Weights of a small mixture-of-experts language model, trained from scratch on English Wikipedia: vocabulary 16384, a shared expert of 256 neurons.
Below are experts of layer 3 (counted from 0) of a mixture-of-experts language model. Rows are named router (the router's row for the expert), gate (a neuron's input weights, with its number), up (a neuron's input weights, with its number) and show model dimensions 192-287. Each number is 128 + 32 x the weight over its row's rms, rounded and kept within 0 to 255. Numbers have three digits each.
After each expert's rows: a language model's description of what the expert responds to. This comes from a sample of Wikipedia text that the model never trained on.

# expert 18
router:127119142126101119123117148077080151114120140164088122075123146136103116089142138090091107138130104176097135159131122126122150128100159155109192092133104165130125093154079143150099186093125162110120068131156118085119128120173172210166111106083104168155131105195095096105109050115153193119
gate0:165142145153166118146074126146126128103071093151102127139135139127110078123157133127069143024194098133102114085162129146143170082081121117133108121127094153068095179108133127117057078150141084108119084133159155096139209158121106115142076105105113136168122132134098143060139153125144046160
up0:117103132174076122123097130126159118154193084145153083139159126127161103192087133148078139131135188170153114135141108127075138105163113134118193089146112117104128123131102111137046129114128065131142120127142133113079064132129091128121124133126120128122104159153117088141131147109171098140
gate1:097111119128078156108071117109106130113143084091095121152135122109186122122158166181171098123094072121080195117087136121115172119107141140179065147115152127108082153129077125149159143181158105144099128132128131104086129120148141123132113131106133125161064050121116111185136131117116071084
up1:103123111112159105060138140168130103052112115140103145139114041123139124088125136144187072152145117091132063162156121128134088126141143168092129091145132082124109077064120185158177111062106140129128145082122077100163100106133131089129141098116143181126113124156125090109147053136067112122
gate2:124143134125139164129129128130177160109175080175152128096111099090134077117136098110032151125169144126104100165089121100121165136124135090075143173125111143153180207111108174144060082098113083063139138160136164148128129069197137121087180126127130126118113076156092154165143060153155118171
up2:164088101123125133197052111128134074123157166068111120115132221153109126088106078133122158112076128161141076126111186062159148155159169124109124091115090096119103138113138154101130128095095153122064134118130077102094129135119139154103196150138148087120109154082130097072079121119115175139
gate3:076135124059068059104103120134098107131148138113132085115100162049119136127157112079148108187159119181118128129072145225102147137123157116125131102174161121153126118156120150165153126150115133116092126141060132106078182168110135125161112135124068095151167116125129145132108113120147126168
up3:108167158126088131119128138184135129175160130161110094108190142178090179124138137121154177153114125126126117130143112069114137125117128130139127106101147118147088140128107048144111092115198147120156130251118124167124137132233070162122082115133105148127167170137055140172103117118128098142
gate4:110042131124169100080108135166097094105126129092091099113130112129198189140116138084095116169181151127133107136127120135162106135092127136157145124110088147113079167144087139167145124167129108090135128143100112020107121141124135125149068111119169110100136099161090110102107087151109128068
up4:079112115126119156074117100094180109106187132133081128137145158129123129150094134145103169118060130101068106139163107134047099104119166131138155137172108130138136123126156123091124132198140093100193131139122159185088083136144050133085147136128141155141070114112140098151144128123114129128
Pieces continuing ordinary lowercase words after one or two starting letters, often suffixes like -ing, -ed, -ly, e.g. f-ast-est, ab-y-ss, sole-ly.

# expert 22
router:114112076094090087085123161088101144088083109151127158072113170181105129107176154121082167167169164137150153123084156153163148190108161164087155105100083139161141111098114170172109119136093183178159078095151118138087160080138165150165132112109097159149151152125101100097173092096154160114
gate0:128166183178146195094197128187094155187125090142106130117134169182113138117125129121087102115124095141120060157134121089135090139095210103054128128108180144066178084130129153135120151114062101146084130095119126158116119053112108151123086152119130136108124107135139081131129133085104136126
up0:086188121152118107117121191168094160142147190106132179137136154158121142107116118114128146128102092150108123126073106165091107139130188152125090129083145082133087121098099157074152148237146121175155157179162116088115098146098125171168135086065132189115138143133121130112087124092110131193
gate1:190084160125180131197142181112138131125122161196132149141102054136096051103101081139074203093149124109177209121093126094141087181102135092126138128128106062132094190112161140052171146121130141120121107105114151059099125126059112123130129120161175121190165154132141135115140092082083120099
up1:196122126147109117100079107066139164095121183130075117111118130191093125095164094129185191085113115113102155120109128119118141114144106136217118089148179131156101131117143122151152156183143136154112134139111129083134089175130133134185137120088110085171155116103194161193096116126173141093
gate2:161141159094096144132138160106114137137117109134087144137139118126094127121152074074136082178108130121125123158120155127127143140148169078133112169117140124089132127116105099112115129104134165119121081175114163129131155107065113163154170186104171060174100086158117144080162126107115121165
up2:125076079098106184138103136097119123132150119117105128129140128152101184068143154123156135189112127157054122112090132118129116131121171174136108123108163224126189161120112110123141069116085180168166154092192147093090157106148172100100130121099130139113114129114131133173172166142127145135
gate3:131195165100157164151112152101134098078130121086082049114149147077127091091107155140077132107098183132121143167068140150089210130105112151122085146129119096175146141133098068179156119093119165125178166100112131083128142185128097129109077121093118114188150155133142125141207117168125148124
up3:189101093126146197095102122151072148137116134137133144068155137088171186113167129088208134229106129168139062149144098108125150184088083138130130145152140128136122139094171142102140155149102154102056143198141070119097121161116123189118112132099116116110125117164100136143148147166093152074
gate4:142104171052077154138168123154112158118131139142055144133146090130119129146115137180116152145210120168097134124163133162130177159176101112127135139126188136141088066146173086114130119075076129108108132129163106123154013103137149169054153104040157142156098141174144091138145122114153204147
up4:116126117151114146114093170080127141134131125111115144060151128130151133197143156091053175171183157102168169064118120162127111122159126143075128125143085150112187124130125128133134163225059132128145136167137109155103124104105164129122114082142163135162163120157156151156132144176156089113
Tokens opening table cells or list fields: team and club names, headers like Goals, positions like DF, and Genus: or Species: labels.

# expert 16
router:133126119115066120095163125124120135093063074155153102123067136119067113100132171129111143130150125158213158111126176125167150141082138152123123115135096126186095100143142166126160149135088148168163109112213203180128228089124156148098143060100113138120151119127095102106176089083134175117
gate2:123137153175105093127112174121128142148081113104096103117093149139080137171118163072135064077127158105113067127171141141178114126136130158118154156147111128144135124108156138078139094119150152102131146183129169146171149097115166102201075084192175093159148108120172140094113049096094096119
up2:111164165137130122123159089143129170181099185091074129104151127080129174196109129118161225126146132082125125156137151116129125107119161136146120113151131091165146136129168108123166132091082130093124077050158160138202066113125072122088161106185135084123142144094151092140077092089122136152
gate3:178056152115137080152143113154151132187137146159178129140126110095118090124130124123169141151095153106125107080127133120135117110120138122203130129121187101136128137061137146110121078183150153166128137094042104177146091132155129157090126140085137149083183145112156136129138135126135126051
up3:136116140101121136128160113139129130123081127140163113156147053121122122175134141114129089065116182164133165136132120134083130113107181161148176119126062111174050123082132126101125100132157137133155136129141097123103195147113077125120163125138174174128092088157195060130146122192104156144
gate4:080123133225143141109140121150121153080133114144119145152115125078126115129097146206127125121117121118128126103148162148147116091104128168091124125005082127056150119151127132142174117176119102126185126121068109173143147119086135128080076070093129207088154153150142121131134061095096134110
up4:108115057036140131107120159095075071188121132154173122140120163084092116173120116149137126166124097175136021178166202175133113102116130123103125115061124206129102125155152131065127062136150078140144153127092127139106167131208133194126134091175149142127138133171173149163122114129128165103
gate5:122189107169171107160175150163076117163089155094170132118094187128139132118106149136115038051132123069108135129144156104149154156143171137129121159127105051109096139098053125189139118126158138183122091217167137059153122135147133130110131123134082191144124148100093105108164111130190181115
up5:163162152147115071131084148196090121128080046125107114135115198175060144135126110131164168117133200110139129130108187129128121109146165146138122159116106170066173096123131134144120078151089137157093134157145168147091080137127176067129181201131139065053097098204123088129121121124172092149
gate6:125136187128128139100104166128110136127080101062195117122073130155150172108044185043118125194117116092125153096101123150134073112114110143122157133124137134114199076120170062107129130183149122092143153114129155118137185116106141088145130195087124088162149198160129143084100092164130119111
up6:094188204159143166132111128158139090129142179103131128094184222111140124137128132147109209124068094113154123157159105110132166159145112161170128064103114128174130194111132150134141136178151117141123077170049147150173120132155197149152131113129101024100085093182085029150132075118110125128
Endings and middle pieces of personal and place names, such as -ić, -ville, -sson, -ski, -burg, and Vojv-od-ina.

# expert 12
router:119131143094083100107138137134070133126133108167157087119077167150111088078180126140110127113136153132182128131104141140155132129097140152078093122112121179142117086123065176138095129135124154165117146073124189122097118083153139108126133105118093152075131183103109090092145078122127194131
gate2:110062141183147107121089123161112124124123130147083119168138116043060089164126138180078083059126134168155136132078117115088128075109128103138115124119113152131090132128168128146144093121106170203162126132083112141129107133139138111121152129088130129080088136093097143164149107088124150220
up2:124147131095114055205157133129203102060134109058141148092130128116159139141099091146156126106096131126103084154164146123094159148105064156141132139115098113176118112174133143161084100108143053103183113128167093121165116127116122126131115198132154082120139154126162198081136128153107152123
gate3:145089064124037107068122167092095105096186172156166124096125197161128116167160091073177096155108216114136143136128129052071128126056126101137128134093087073124101095141172149127144167131159126123109151150179090073113128098104093144157151142077100109101196143123141179132140125115140213121
up3:098176104113129129121104109156050136145143132119087133079087142159128135141107186136138109122118172071137076086090095155121146138110144136079141126148114138073087121141199149049106110140125142152131166138134127096081187103185112165090187160131114099139115175128106146147129111114131139135
gate4:133094144095103120162131133157120118109107091118120104104143161050120108146167150154122163159105130147180075111205117099148097092156106118108092084127156132103118101187150177142119167096139149128132167113128142129115112152126165146162179107131194078114098109182129118130170086132152101115
up4:089152134127104117106092149067089137177110148160145152114157151105125139134097107070158135107147104078107209165116104102109073148087166167151125163138136125088136120107205142167111122140125175124136139132157098172207111117137059115089126181173141125052171140109156145101119087097132181111
gate5:080158176144137070072145138136137111198111116150096127150177113094157152123098130180102130138129144128124100124126185099109096112166078255170135138135066168195142127054084117144106110105152110119104123153112140165173130078183136114105131143127155131135138114145159064115158146114165087123
up5:148101101102110111173167124200151124170127146113145137146132172099144094158114127158113098134028147207126143128078108139117161104131134146098121163135112128136166111104105139095187109153139122156137149071158207093131142146103061078131142129127107083127137165129116090099166127116123192172
gate6:101100183124153154082155132072064165123146154115195131097136177124147119022166204082122074118113125104155144150145153139077151096083141173126122096122063138186135146173077107122139134144113121131140096063081151094119130109113236140160091089080124123123130105145136134144076132151126100116
up6:064075134147104157100118110096101184098200098124141124127160111157159187211130125140125126141184059088149100150154167108176141233123155090180141096126093119110102133054117138126132132130071196189125067125151216121142129098134055130120146104116108104123138154102144136147067144133113057130
Word-internal pieces of proper names after a capital like K, J, T or H, e.g. Ky-iv, Ky-ush-u, RocKw-iz, Kn-ock-outs.

# expert 14
router:118128087092092093082113167089113144084098092171133155073115175171106124101170164119081161170162159143148160111100159157150153176119161160096157099105099147156155114108099172157103137145093192178162079082160119151082169090147170155149140114097105155132145142134096098094173097101158153122
gate2:144148110084158131084118108066186144162091120167179124152130147150135094183143111129108149151087058135102115078123117147098143146143163159231125136102191141129104125075116151119085144187165148082140168083159094163152145171169136056151168134109126135128155127155124098168148195137095095153
up2:110026114153134202151082116150121131135177179075190097133108131126076119093124151124081132145168132161149107194088179140131166116121142133158145088153117182103136129139117085119124134145128137173091084113129117131085112166124140052158113147190066181113149122115112171080127152132171099132
gate3:142144111160117059166107087071101156150107133123069126136160134035135181136095124114112105132177076095160154106149073115163103135073139148199050112164158115144096132100075152158123137168118143135153212099142171114138190157151161116120191104164100122131142166091119146122141133066120199127
up3:118124134169151078154179113111167058152085135133168125121105099155109142178108137111139107164031113123122073148120161225143224115141116141157086114141126117139135127089121111118087130126136145144112043130130158117149136128255106091084090131120098050135182090157134141185015071192081115122
gate4:124049101110144109122104098118115124101151129249168134127175195121145128130126121103099181129140199104149163120147177103144120092113125142114160129110122107106158162185142096128112149091094129132127046154097159129126134221114086085177082143116117160169084178149057169091110105102131096144
up4:145101153129121137113062089083124136107063134108121137147152125157219197149102193149126105144113075140178118178157056087130137125143060129090106130063157078143123109147092101158147090161159129154127122114114088135202168101140143145083077111169137125161084174099224139148108104092160146174
gate5:108138206079122138121103118091174125063149160099096116171154158135123141140110174133119141145133144168073128120104117089123119113100194133106136207098133148101108121128111114083160132109169216165075201134122119103126152132111157100076108105095141113118095127084091106146123081144112055066
up5:147133148075142154081119116082174122149151179096128083166184170111136124156137082170130107131074137126076131201123177139150170196136090148119110131138162148124097127106139157094158162121100164110118084199113167145099203092150104130127124134121151153144122137080100167119086154142100136195
gate6:076175153153147138103144058106105215161139066152174106149163092154105123112136121099140131181092184180068170033096150112112163099113124128129119175142160129148117122114089137098133136138118115118176158215128100087153187136089131099126171102206136135127136107148078098138165123104180221145
up6:144164179158123125050142127128121145114119161141126169170121120108135134120150179111101105100179148047078143146130169121162115106092115099117137101159143067112099133068066094090131032150124093179118129166094100115155100105119137120118131126147094165104131111146146156150105120096073125090
Closing pipes, periods and brackets ending table cells, bibliographic entries or sentences, e.g. %) |, (2001), Allori., | Nominated |.

# expert 2
router:107120089093115112105109166108090168092116103156138146076128202162103117093166159127091130148140158121173162115095149172162170154117156165136163096089114144128145157122091171157079143147106166132142096066177106120060143117140150171152132104114082110126175184128102105075182103099157181131
gate2:090182027116132104126100129160166082124117178106171173137170171113116180078118112127060090087151138176164151136110134143161133172140149137181125176172146131098101135123133130174122094097127155097162141107214169133120151107068118154128143118143128099103081104100125140082120163119068163117
up2:135086119096087147128121136163139095120131133184118135182100121131116078152088125157170128131138160149060129142185186143119151196174174115093158153214132130108125032107160190115199147119164150115102086126140129168132207104133145119115113089129166123188114105135171166113129131128177129056
gate3:034126129116132192132118166084130101106144103173133178116144134167100130128174121091131097113128181054165122129130140145127130134138151081142112131126148128136102132123143101104115141145137130169119144057179129186100113153180091127114100128108186083201108130094200112145119161132123159160
up3:115196067112123100099068129128131132078092170173105062171131167124140153132136220161118105146132101111155152096177133180135080056114113126127103108148116119165106124109110173138092117134117093121049143188194171116167075126122135202137132115092147186125077173137125177100124126179146133087
gate4:085144072162122184136098114127077079149132144097150180109159166125105128141129114150133124127127096118144145117130126116149097150157155152132148125112126186163196133127141123150098128153084156132132136111135110140129076166118151165142130148130114133183171189200137150088096112132129189078
up4:092167118103072107075098131124123123134042087104140136112094115112110146158138119067123101135126126174125101143115126138064113171088145165119108086139118128134062132171115110153101085128139160152134140162127078207119103149127134138148073093129170094121061082146108184174217136080139130126
gate5:125207134097060054107139103111130128106115118039130134172126163171107128127132129083151096175170144132089187096151117118077186117039127126125185145110133116091149127091149110099129160074162135114110127113136145139140087114129197179110122177101154123113156137105103124148058085162131119165
up5:134106184135119157097086100140122151122088103118108142148103116186111136152129090103200104215138196124162144146125126112130156155098129139124123187148144063175132179149172058145127086100229136134183088128124152127097168100116119214121143131136064081198133142146125124116102076136099108127
gate6:106147067092113133067123172111078084103106086126100144170125107104109067151191161146181179101127124153130113088103159069210131157093095118095124079133130142113128112084111160129127168124095117132131095107082124144159160126204089128200177145143071120123129149131150161066136129132131132096
up6:217164103112133130094123119161132105136119155087132126130095078121106043153170064136115125118085085128084180147128132120130132151159137151115104184163135125138171134138161090142061145193117067113105105126103141062103063133095160122109069112105117151115136128129123145135160090129100055114
Counting and ordinal words after possessives or articles, such as two, three, first, several, single, plus nouns after his or the.

# expert 9
router:124107056114131114086134187130120128129124116159168133110058163096078097114100180129143087127116151189199194181115159110133158128076164190132158076118075181128122102147073173144108192198132137176148097124138140086078176118170155153147108090110099157159129135138071088143124109094181171103
gate2:127123079132107149163133174140112157110125120086134149187075029154080175176146099142126112127152124123070108123140132113148129146101188134108083124111113118109159082095122125183100125095111185172123125095149116112158147124093140130155117137114135173133102107095103123145171072088110076129
up2:162118141085133104106163123163142152149066148131137088158132152147123131139087104191132162173121149126173155129131165164164117091181059150163134172107099153124133120138126130118128163130149173163044130164109078167142113165144132108090151173126156163113152177137085134131137118131102082213
gate3:106122119098163115124074107114141163127113167120127124067095185187138086119135122094079089140105132156127077148105127141112145130088150142113150120129100081119114132122129226134071093080101113180128158158140127136145128099110075147174118192142082151107166121095108133151101162096145179084
up3:127116113124118114155120123107125114202140197145122142088138150135122096123129152132158131074129110151095047127124112180154125208102075118103143128067146090102131137165124128157090115114159173130175157143154115255113162145120151116117157098164140100127123178119135110018053162088110187128
gate4:126122068123167092131112145191134138117118128098124175090075137047090152087128126130117119079151122154173094093143095108176116124167151083119155095154131109188158094077123145066047056099135123136168107145186126055159117134159095090111125135118118121167117167109095116118122168093127130066
up4:185072112108180096132143143122123111126119118138074166150129149106086140100102142174086118167119142153091162161116069151145142073152145106093103129110168126106156084130126173118137113175116124153078178156126117166116131105126123103104134093084128126133094093103089070127100123120074117094
gate5:142184098128112156152122118126131155171166180147134152106116138135124191138128151074131127117127143149123118155133181082096125111128178161117072156096094083092122172143127112128084116133138114069133122165137107123110135161175129144106050070098034131087106129056103111149120116144161135175
up5:111158114099159121106106156118167151141192136130104104090068109141129144137112122167127077141173126117166183189184148111083125125175129126130138211138192123077156151141092115115131097109163112088129138128121155145135124127086150079077181110170090122127119126142152133123098132103148202137
gate6:127073129119078136130116136152119163133088135118138169115152144060157097154099136142128145131122125171113121128159182110141111145131145117116080091141139167081098119148171139146115131107190130127116190129121123151105096154125107094129081019145162111160138183136129103218121120172122126164
up6:101174172112135098094096074025154097157087141137109118140176114123093154119130162136119075080076132139112101180116158130113127073133083121149088208116194138137096085106173090127087153174190162129120078139120075126134125148198176104117147106129103146186191145095203150134139097125147121173
Interior and ending pieces of common English words, such as amph-it-heatre, mom-ent, Contentment, recur-ved, vine-yards.

# expert 17
router:093073120080070109116191173109112128109054123155126126100061120144114130114155169133102220166198116095174149119126150147115146134114133164099193054127082184159164104083104140149120182103097154119132086086166156162125184103157171131182168089099107126143149156132045124111161118085170152082
gate2:129104082139000129175103163099154142128134130160129129134095152130130128127125135177136141144138107116140140166142078119122141094063115159110121147154151119179128140128174139128108136092176120158138121143124145107179127156104131091127126101062085056132130128236119166136116136145018128128
up2:129115055146124105098158070132118139081101127154142151128163166118103102125127114146107083150128110117122132144075150089175142108169089126079149113127195121179159132109161112062157193183121114145115105131136104109215128096137178111051102169131127202164106145122129141105107112122134133138
gate3:133018152134136148141110145113133124141142084138128061103089135144206164138166199144127166174206088110139158121034122107164207078140126128148178103187135134112129119156132108097102201124166110170106144100105171151166160161118113152228149114096127161106129110128122191092152132059128045121
up3:151119096130123101151024136153102094115137122120119092094184123094099109114152112143150154113101204080041127129103167153131024122175103180118162120110116075184074149103116134132056116138138088176122188139127134160089102169145117167134128101157170149176120142110176091194144063098185168143
gate4:114141081063176177221119088138135129160081145147103110129102147107126086142122109156118149099088130122146082153126132151152119151139140190115123082117123120105102106119141114137131121074080093108135159110148115087118100179144109134114154126093174148133166136135068179103090107112140111104
up4:138193128120178129163125165115143147098193195135151123115111122121101201137160110138203137102134115115128141068117183128081111075204100109066129117198089086130207067125068148141157131129087144155112140141068108121137111117129138155124100112134100047123150072049193090129046091184136151155
gate5:118094135107163143112125100191109061130150149158157140164084157100187091112044148152125132255107105078110150142170094155116159126147103137071115156182083086174116155112123115112126121154085123141175077071203135101123202163122133085113134104129117064063134123093106236128102117151145173069
up5:157132092113136107137184142104122101129104071120162059108131082134148070122108101196072197126208149132106107132071155100127104069145127117123068119106086127158148087139181045142149125124105133094138135143136067174131166123120119143124105095163163200082144113127118112126136121083116153100
gate6:065142083076144111144099115169161129129110131122167167164120128103119140119089136152134143111146141131132123128066201163146159084079168142185125128099146128143154126125139072136107095076168123162160075090113135123132129089158093107119088140104104090116112129124139142102090107122086126078
up6:127111075109146116195109169140087139125154122156094079127100155093139149093159126113146156141096090132125123153136093135147137147120062112140149068140124151119104131087124119091121126209136198112142122064143112171092159109101123173122090107153109132131133153047110173172091129104134117139
Labels and separators in infoboxes and lists, such as Position:, Coordinates:, Born:, Official language, plus table pipes.

# expert 23
router:131077098104104078102145137109073144114092141134140183054145148186127093088159159128045142126170136141128158114111105165168160119108160160121114110115162123145196150137107112140128147121119160184189091115166139145155179128144140100147178116112135139149107139156107083119170074105136173067
gate0:092125105157113102141177116110125145135167151170121124094141096147130132138113107125147188131097069094136131169169106144099126099163134110120176145138089100150130120131123082120136165115142100124094148147107114101148122180124165123129083079127163157151125093063061124132132102059131106128
up0:108177128133128118140222123045195146119109196166129130043126160129104136125090160143139132125107108138141134112154136112174140149127163037106122102126113142107128138141074121119089129131091057137113109155139104101112115115127108112148102175110115117163101176079115144142134124119133142129
gate1:096172135127101065130107175168106083102117111121076171074148076127091193118132167136177124112172169092137095147166140110057173132128144154137137131131134155140153145126161119125101153106180059169181138139173126105047089144160123122126140085158125100193089122202140182185079103167128144172
up1:141099098162121146097131137128117099135085133137104095099112141049162119092129129151163135123146120146139118138160147133134110084124119132090138105155165144124108138136076159148122074107111137100086134196107154166146141125115109169118118134134142129094140126089144140114128118122110129176
gate2:101132040126124109099142140112094099128129139091127155119144114122110099152135138122120127133098175131153091148111043117187149156098130118174126105118131146103158090145091141086049086121141138119157125111078194142122075122154091172151155135191127135116114139126160141122127146162124109164
up2:121120124073109124129191102118120131131132156093153175000114114112134136096145117094079056067147127171126111120107124128143068170138195129126090146119172160166146113140106137138126105055125140094167090108123113088144126058084100190129131143103136118133118106130113146133126196136072075092
gate3:087130169152127116112111121170105113074080087070106131123115140105153132138074143128143135127140096122182136092140157215095148126000103167171073125063093120188129172037116132131089156192132129080183077116153174130140105133114071151119130142110161114137122123116111129096053157129135147103
up3:113162083209044133136147153084115109143129135139128151140122148124142127110195117120140067128103127106190131115138107072104145072134124093139104140135130118141194137132135204046121148029178216140132096154125134169132183085081146138127098108152168117124149127135135147151116121104099070107
gate4:127113138129222111153160120167114126070154117101153099130124098091070136151136110130134117128144167136109144100098131112153138062127154084083000107185188164077118116069203136134071163135115132151099126128126112087097082123169160138169126120073158167203183138120142119070125127090078150136
up4:174123157111132128164042125143130071166154104073158125139087155129093081131101107113069110107118099116113146096086128163108143152153195124080145138130210115132129218129119144162116140130082102160121140125126054160081121125181131149169113153132189176110117172130143143131190098098120196130
Word piece right after a capital letter in names and titles, such as L-e Locataire, S-ergio, N-athan, H-onor.

# expert 21
router:116134118080092096085144127123112162095076088132144138087135155211099126105188169086097113143190142152175168091111160141153137196092142119101104095074128156174153122086085127174079119098076152149154119100167184117096219114124171141154127111148136154181123140104104090082147119096132143098
gate2:093124152116073112145116123132115091133103127136130130128149117152184092147140073149134136161158088126155102144145071114134086093141110157070105117079189060104170078130158116174066123091111128106089126137176121150165081145125104157201142136129110132092134104100116175122145144053116121204
up2:128153153156171190123086117128088132135119129034174132108123143128157120165191140179147150172115108135171113119107146121162125101134111162125125114144122136189150132076089170134120125135112129094137129176102137110158135139219212185168178113151091143171119091128164042117126150124123039129
gate3:120122130156059124122144119139064128031133159132078094106135139120153036135146153141070081127198132172074121145141155147112151119109117077099127141163160177065142183111137145162133136079129122160129114106126082121198142131141130209083183128091060119133129074108118076226142121119114118191
up3:093176068152096155195093145112142135124083127072099134100154177117099188127110088114130215150194097136122119105198133108184123103111120072135108119123117116146089126107144122157136161102104149081123150084140133213112165146160149128102144129134109124161109171135110134169073092098106104137
gate4:149167120162132204130115205175131172124203176091111132147127078115083077141153128149175180126117144097204165118144155122080179166055174120137131090117127092108124116117098146151107109147074074062133138156085117078122109143063119168080056093098080134148130108098125080143173132116126117076
up4:172145111120120165140073120109141127065163070150118086126184085136126146060153156096102189105096143147105131162155137129172133042164123081085225110114144138114123063122141062146128115105149089127161122076134139131175100122119109107130116125130132136144145137177126139065119114151164198115
gate5:126161115198164083151139140155143130102121116123108218122095125060096126071159098058088141147138135098111090090188174117129130079100124104098151102164124124221136074136129139137138148074152122128129162105109106139114143102115085124085141172120097206105129106088136091129043092140097127125
up5:132137138145156101174135118055123115120079205176146081176128107107073161139120150126097119104137186128145163148146096125107127192158139136158088137113083119105130235118107111133163137134123120127129129095147158128113112147141172115181107094147153063099129122135131124086136136133146075116
gate6:146139112092161150123077161172169129100114126096198191144172134085133137142146156158176133126160147118143162127173172123068115136050171095125114104220100139087155120165194108132167150126110148055096127141138130117142109100096189205030105133161096148123095125129057075127109167094128105100
up6:131090124128099144126158143169165162126127170135111130128103109131087123161134131115122142128206153109130138169152139075108107157153159151149117109111111129073125186131171163129116062124137152037150134150116118123144134085173123187134045136073114175150139133051138101122156135164122101112
Periods closing sentences and the paragraph breaks after them, plus line ends in tables and lists.

# expert 15
router:122133100103097093097150155111120161122062098138155107070054137136108080095156196089106184182166162146109154105074177184157144166117170164081155108135135103147156101103110158154128133110103145111160075055193124193079158067126156125134151132097114162149139130142111122097203113090155132104
gate2:208221143137126118151129142099160123090093143084121127019124107120166075120165128090090152145071154209079102120135124142163102170110203140132186136204162117145148129123144131158131124068092116083120117153097137164126126135164134110127145100105135125158169139100096129147133120108204088102
up2:129180128154142169139060178119093107133118106124169089123143148220098127075126121152138101084149143147105080164114136143099148126134124123130133118108186127062190114127146129160164115176184073154086143122161134151085142141102103144119110062125159137168103192101127101129078134109080117152
gate3:149182123129152099087173119146094143174132104132151118164090101108156118127154103112133131127131110116099146150148114108147150151108120149142146164176155096122120048137150127103167128096152129100143122097107129176015063158168145145133134144135128147102132133133128165084119122127124128149
up3:176060179124148130098141137122142115044156127166123140122131091151142070096120085025153143125183126103156135203118139162162107131123109121109158108172161117142135112176113113112111093165131156156153129136169149164200138146140092157077159132186130122106122101108134059100124103118092110121
gate4:116127114139091096109123160091068062112091123119179112105118115105162044159131114052125111151127162094159146172088137124155147125131139129153135165122123058165152160156142114168128154170126128134133101194132128122078057131134086133124052136115129163145132104103103113140119159128059133132
up4:154120127120116121146056152163122135064121131043081127120116129098071072167174132152154123104131149122102175183080183160137164105134037165148100109103125109110154204142116105107160140141118156084155160128171129145137035094182128149154124137142127097060175125179150112105155128135085092112
gate5:126151112136170158093118163067158102193149093118145090245092141144149172189147142140174113155121109072063118175110129134140120146140175125106135142107180138118113131032085092148126145213145158210179131165109106158118100171118144132119162171091140136169115166127151135123119181128122173117
up5:118143045138191107102137128076139147151082123210123133097107134143179085154158128180125177158125074110142100117196133122161140051130112174184119129133147156063134110109132060132088143124128168202159157134126165126131161122073189129120140168098149173159095156199180137134179116107149151092
gate6:112183195162090117109160188110128094131084116131170129118104126120104072139144185129128089125120110129156141137102119087126051106134127128139138136137118125150125096072095141131126129080119061122125153045132127113140093097077120132079144098139115167129051071110135149104189138150155104078
up6:144136131104120140177130142133181105148088117107092152128122115131158173137123070127127095149189156129134119153094169149044124158095104144152175118132115132129136126215117165070063120102117168153145099163091128138140127125163128108147105131102131130185164050134155135125153097158144133139
Equals signs closing wiki headings like ===Film===, title lines, and the newline starting a new paragraph or list.

# expert 13
router:123108122116081099094148181061093148083106035135099105126114178127112136100181172104117118176173163114141170090054195142176139159110150174130179114071099135151111130095088181145078137119100174130130130078137098187108185114113168157148146099127070131109121108140122097107158122095133133104
gate0:098095133129089097095142107143158086165101128097124142105178155151159173102171144091132085077136142159133172144147172083106102145172155178137163103109138179146208085125115131152033152121118178125131141179196133143098117127117117153098077146150104177118104129131144131129130132142133130085
up0:126100122160115131136145157103040053127132117112091130138130147072120150067109095136143115143187167128127154140131112070060158116142090161124082128141181189122063170152081156140102126148100102093141091126061158130126118104171140216186099111150105117139135110182166128187123118154155126160
gate1:071087134162109143131113179141129071117160109128050128142087126154087123082119059104136097116150083136113164200060106139149099127103139112133146194133136129114010180096128161136101089090116086160167184079175148177135187138126176130111099097092108136094094129094186099111077104129144112087
up1:226202086119144098073109146123127150087090132106102134111129183155089127136167132122126130120142143140106130124137206133135135141157138148125191126113127128126152107102145189148221038131124166158086129167120176128060159150131111172171167161154119147123170075130130145107113146130136111095
gate2:151160121160099095133134129098063131054131141158122124132115135134104070128098103147117129132125143127075080122091114121128123132152150162172119157133151094140159127110126142111131082077110134105129134092107123211148118131147132049095144151156128182059120041061106055077085116144102141150
up2:122110086178119125121133165085129134151118081122102085114107137070134140140123130107093127114152125178088131106096148127125123139135114063127222146122131099156111128132226132095097167098171155064189103130081117124192129134113133102121171109156184185085137104048204080173102115155104133153
gate3:160112095069137083086099226127113177124202087153143173116126163135134142124150199123130108080149121105136141124126145156083134112105107097130121106115131104089169148163140120115106109151173146125164135108170134187157124184117133122146117119096076123232119132138162154147129158085125093102
up3:135188142106138118139130196212127174141124126107095146114110221141100112125127223111106129152160149150112096084059153178109094081131111128128152097146126071191151116100157137178060092122125204126111164101130126145097079116172125069131125138163154130127164120134130131160119177135126143133
gate4:138133132086124127088160083136023101121155126121108111160086123084092161100143123129129163051084127127135095136121180129108125116136123102162086091123117114122170242129179123142090116129122185206177126154130139152089094175129178157125111131171085235155123088162131154061112129188151155107
up4:101153071132153114155140136131144139149173134102128171184139174192118083109115101122159140100104118107173159111122204150117149131164140084153108128123191078126148088120122114167097125150109151133120159092103096117118128160098110120126113150068125107126191154115175113097100117119133115076
Relative and subject words like that, which, who, it, they, often after a plural noun such as skills that or students.